Below are experts of layer 7 (counted from 0) of a mixture-of-experts language model. Rows are named router (the router's row for the expert), up (a neuron's input weights, with its number) and show model dimensions 0-159. Each number is 128 + 24 x the weight over its row's rms, rounded and kept within 0 to 255. Numbers have three digits each.
After each expert's rows: "gets" lists some tokens that make up at least twice as much of what it gets as of all text. This comes from a sample of Wikipedia text that the model never trained on. Tokens count by the router's weight.

# expert 35
router:132125122123093133149159143133149164122115109145149145161129155131194149127077147132127128122133146161149134106112107082093136147142148136138135153144125129123133116136124113153142176170127127120106143139086108098144180146098074137094169086155115163082162121121107149136124126133128133108114152179145153132116120130145153142165129117094104085129109125129094112131173161135112098083185088159093139148121170116125125136106149114118144181107136149104104126118170100130115106106126157
up0:139088121082165107091163113118204169124132100129126100148173111124150144124158118193082100116111153102137158150109097122125163158161121119164119147124119149128146102163126147181137133146157140156104139129139130103122102121156131081107158135154153138132108143096107120128121138124063152152127121124134128137148136137132116110132149128152120129144126092107132119121054135139125081117135155111126138126113117151144146136103156095107149102152122085112157129122117124081133100169172134
gets: " |", ":", ";", "N", "):", "',"

# expert 17
router:176154134073129117131117111153136145147113121104107142101136110125136146118118136125104123099138101134159117075132107148120113134105156117114145093090099107125139099111105180113155105176088113091084135155143113165087132135111091166144124129107094143079152128154110138152181123115076179097121120155147133123093110146159138143135110121095131118111129123131121126103127130147132123140184128127081135130124141145125122157146135145136134181104145124091139080106196094141128091137145123
up0:145161093137095129143131113104091175070136119119133127117107127118183137080116138109153117133098098116120090156110107121123109101124138146124096117135123121093151117161153132135104160162112154119127159145093149116112123168083124111140099154121145098108149115212129150146149141143118138137116157166132073085157138156140149145129123093132114114115128155130146133131164152141114146144153151167109134146126180142099074144114155136083137125147135160153160106144132147119090103089124146
gets: ".", ",", ")", "\n", ").", "\""

# expert 45
router:147144144073126114138160116152153139153110089124114096153132100116156135108113123089093103155138107150136158079174098123121152145120150131106144124128120144113117112130152164130121153136103135112068121112094123128140136107122084159155122124138097118103160127185120123131157093058139171112112134141161128116108123121152110128151115128069116119145129082145128123097129151143116129088126132141118138183131155158104144111133170114141128132127156112117147038128168142159155108119131136
up0:112129122090117149164150164176129133168147124205123134085141143124151093120142140098139146151127124114138125151131126113180110153095141119105197083193118149127117128095114156084156089117115117140125110115174164121124143130117124149157128149121114141145213134127137126122179108117153119131116136134117097137144146163156055142105112149147143158145117124128110138123141110186120148110148141133128142103091098127129124099130128121119121134118138134103116130127137127163152103154134146
gets: ",", ".", " that", " which", " and", " where"

# expert 15
router:107171117105134124127157106142159160133159137128150121152130132129131156091086104122115133121107114104087095094136108061143093153128127121114151104106109137085130099109119139127140143157099110105089153141138123161119197176117106151153124130133134095084131167168101142122127117129107177140115159139160099136129129115157091135121148130110092140143117069157132162168126143160104131138134114134101143114093146139144150158097147145114090171122132128118137091094166128124116092116127178
up0:062167131145065132099146153135091115136150118110099113144117149150135157143143097132132135130124105147164145137106107133170114141107125121147127127113133096111149092127139117141137083108108081082141137108119119144110098157145129123134143124142123140135110125174133132099160066106092138141143089148171131172117178144168115123158132162142147179092111111158119144101134128140151125116150130162125094159125091097153154124136174119135124085140121142146127157096095096086091152107127115
gets: "\n", ".", "==", " =", " ==", "==="

# expert 41
router:161146098118141127089156109109158169123139096142133131100106137109155156122104149154119124094121127138149160116119143127113123175127137123112153088128094113107116135103102135137159179143115111112112124098129113140137157111138116176138131138125086129116149169132068145138179102123163129080101114108140118146129125086150127182117098136102123131120099089147110108179110194135134103110151133183105137137143134140140145156164136120153112138150171114098147106115157121162115161145091180
up0:105181108128151117110187096118102127089101173089156156113136104162141127125122122124138131085160111098157121119149080102121124124136118126112157132129074128141144076102130077141163132153108123114148119075114131149148134132152101129109139132109103093073120170160098158135156097139110113116112074122133132136142121099127121127110130128120142104102149142139125109151121138132147127119114084143103139140113135111116128195132104135142131083131123141132131108093142110152139215139134166
gets: "|", "-", "\n", " |", ":", "==="

# expert 0
router:128130109120127094103171100122149157146119078149161144130157117122153138134064135100095092092148145146135132100124110107126086135080121119161171119138113167117146125080126131161162167174124105135107155142128096089143163147111100158124163084141083129106162126143088148134155118109133144131142152126163119101112138121143153165157148117111090096126100113152091117120123160153119110107153123137112132160107121143166157160103154122137145167132119119104127138129138068151136107119125165
up0:147135162128098140123152108163108145157096141104125122114112113131143122129114134143113158129137110117145072135092084110114139150112089110106139107168095114124117146110111170111141097137118112131115166109116109052118135084118152130148168121118137141117117114080142128122100119132148112118156145121141092133115143062123151105124103130155141110110139099110121132135149119117039126191158185137145089169131113088106142141142129099125154139130134121131056121136145127105155124118151113
gets: " |", ":", "|", ";", "-", " –"

# expert 40
router:121108106127113140115167114166167141163120097155118141161139118107159137081116139099148126122154126152143130113116114122128143121124079088118141109121109075103160132102122174135130159158129146094113151086150110168139131154123104141099147133128084119094116139117126167175129102110116148124117153145167161136118149151138123134128085131123090093083143081136134081131108153118134118094127107143126146117130152160081136142137197085131111147103175105100142129115139131194137112137106135
up5:136081133145143112116130091144171106118124133156115129169113113122143164093099137103107154111137097150169111117117118075144148142122111118144160078116142119114182133119077143147081125102100159138077145146110117154150137131133185080113139147129129126128099166114114168124143156111115135150160120145113111134109139157167186149126092131140136144143101088116125100140116095177134090139123080151125146110143145163098130121129149127137095148154137119143159154137096099158132127149116172
gets: ",", ".", "–", ":", " (", " "

# expert 26
router:127116121067147146154150101133139143152161095172143121114127137121127122098087151100098140113172122115105158093085137111129103156109126126081150094152104120134152129119140124103133106103129110113123135094103196085117134163126107143100157116163112136137157133139115167173179102132116156122087116145145154122110125111110113133120098110067140149134143063136083145109144147142107108127124115147073132112099134161113151119151142118098115104131107095123132111071141129122129110142116164
up0:097111139089125114138105153128137167116120128138094197137134122118131127129146099144085125150122122109122134126096118163157148123156097097151106090159150084104144128075146149066129069139077141143112167086125164150150083144131092115124120098162142085098107178118145135148153124111084123124093148122133103122161113072081123146150128141127140118124135125146108129154146131151144138126116162168143124150134142147130113151121096121090126120150137094155143141164166121126135108125145134
gets: " in", " with", " on", " to", " for", " by"

# expert 21
router:122140107082149102105157119146159158168121097127168167144143130109161159138075142110109094104128152154151144099128127088109114136100144144140183136113119130124135113104121131132148148158096094117119159156133106099124164159106095156129155068144098111082178115127112172142115089106149157148116146157160117124129122125125132153153148157096122111100141133145113135145165135142131119122167103141127152144102127184184121143094138133131131176122116129103126113122173086164157126115116133
up0:136132118160158114101080141133121141161150180098121138133170163099121164075138143154155137141149113126108103126117139126143102092148160116160155139159167170116095141113125107118114115140141138145136109135131100135108088134126101133161143110118098109173122109161106153142158105140118123135106159146161117128111128128148108164140112122114101154127098124178095168191101147152111100096084072157147112121150154123154075113107104126149163146114142149111119138129128109167151128152131078
gets: " |", ";", ")", " –", " -", ");"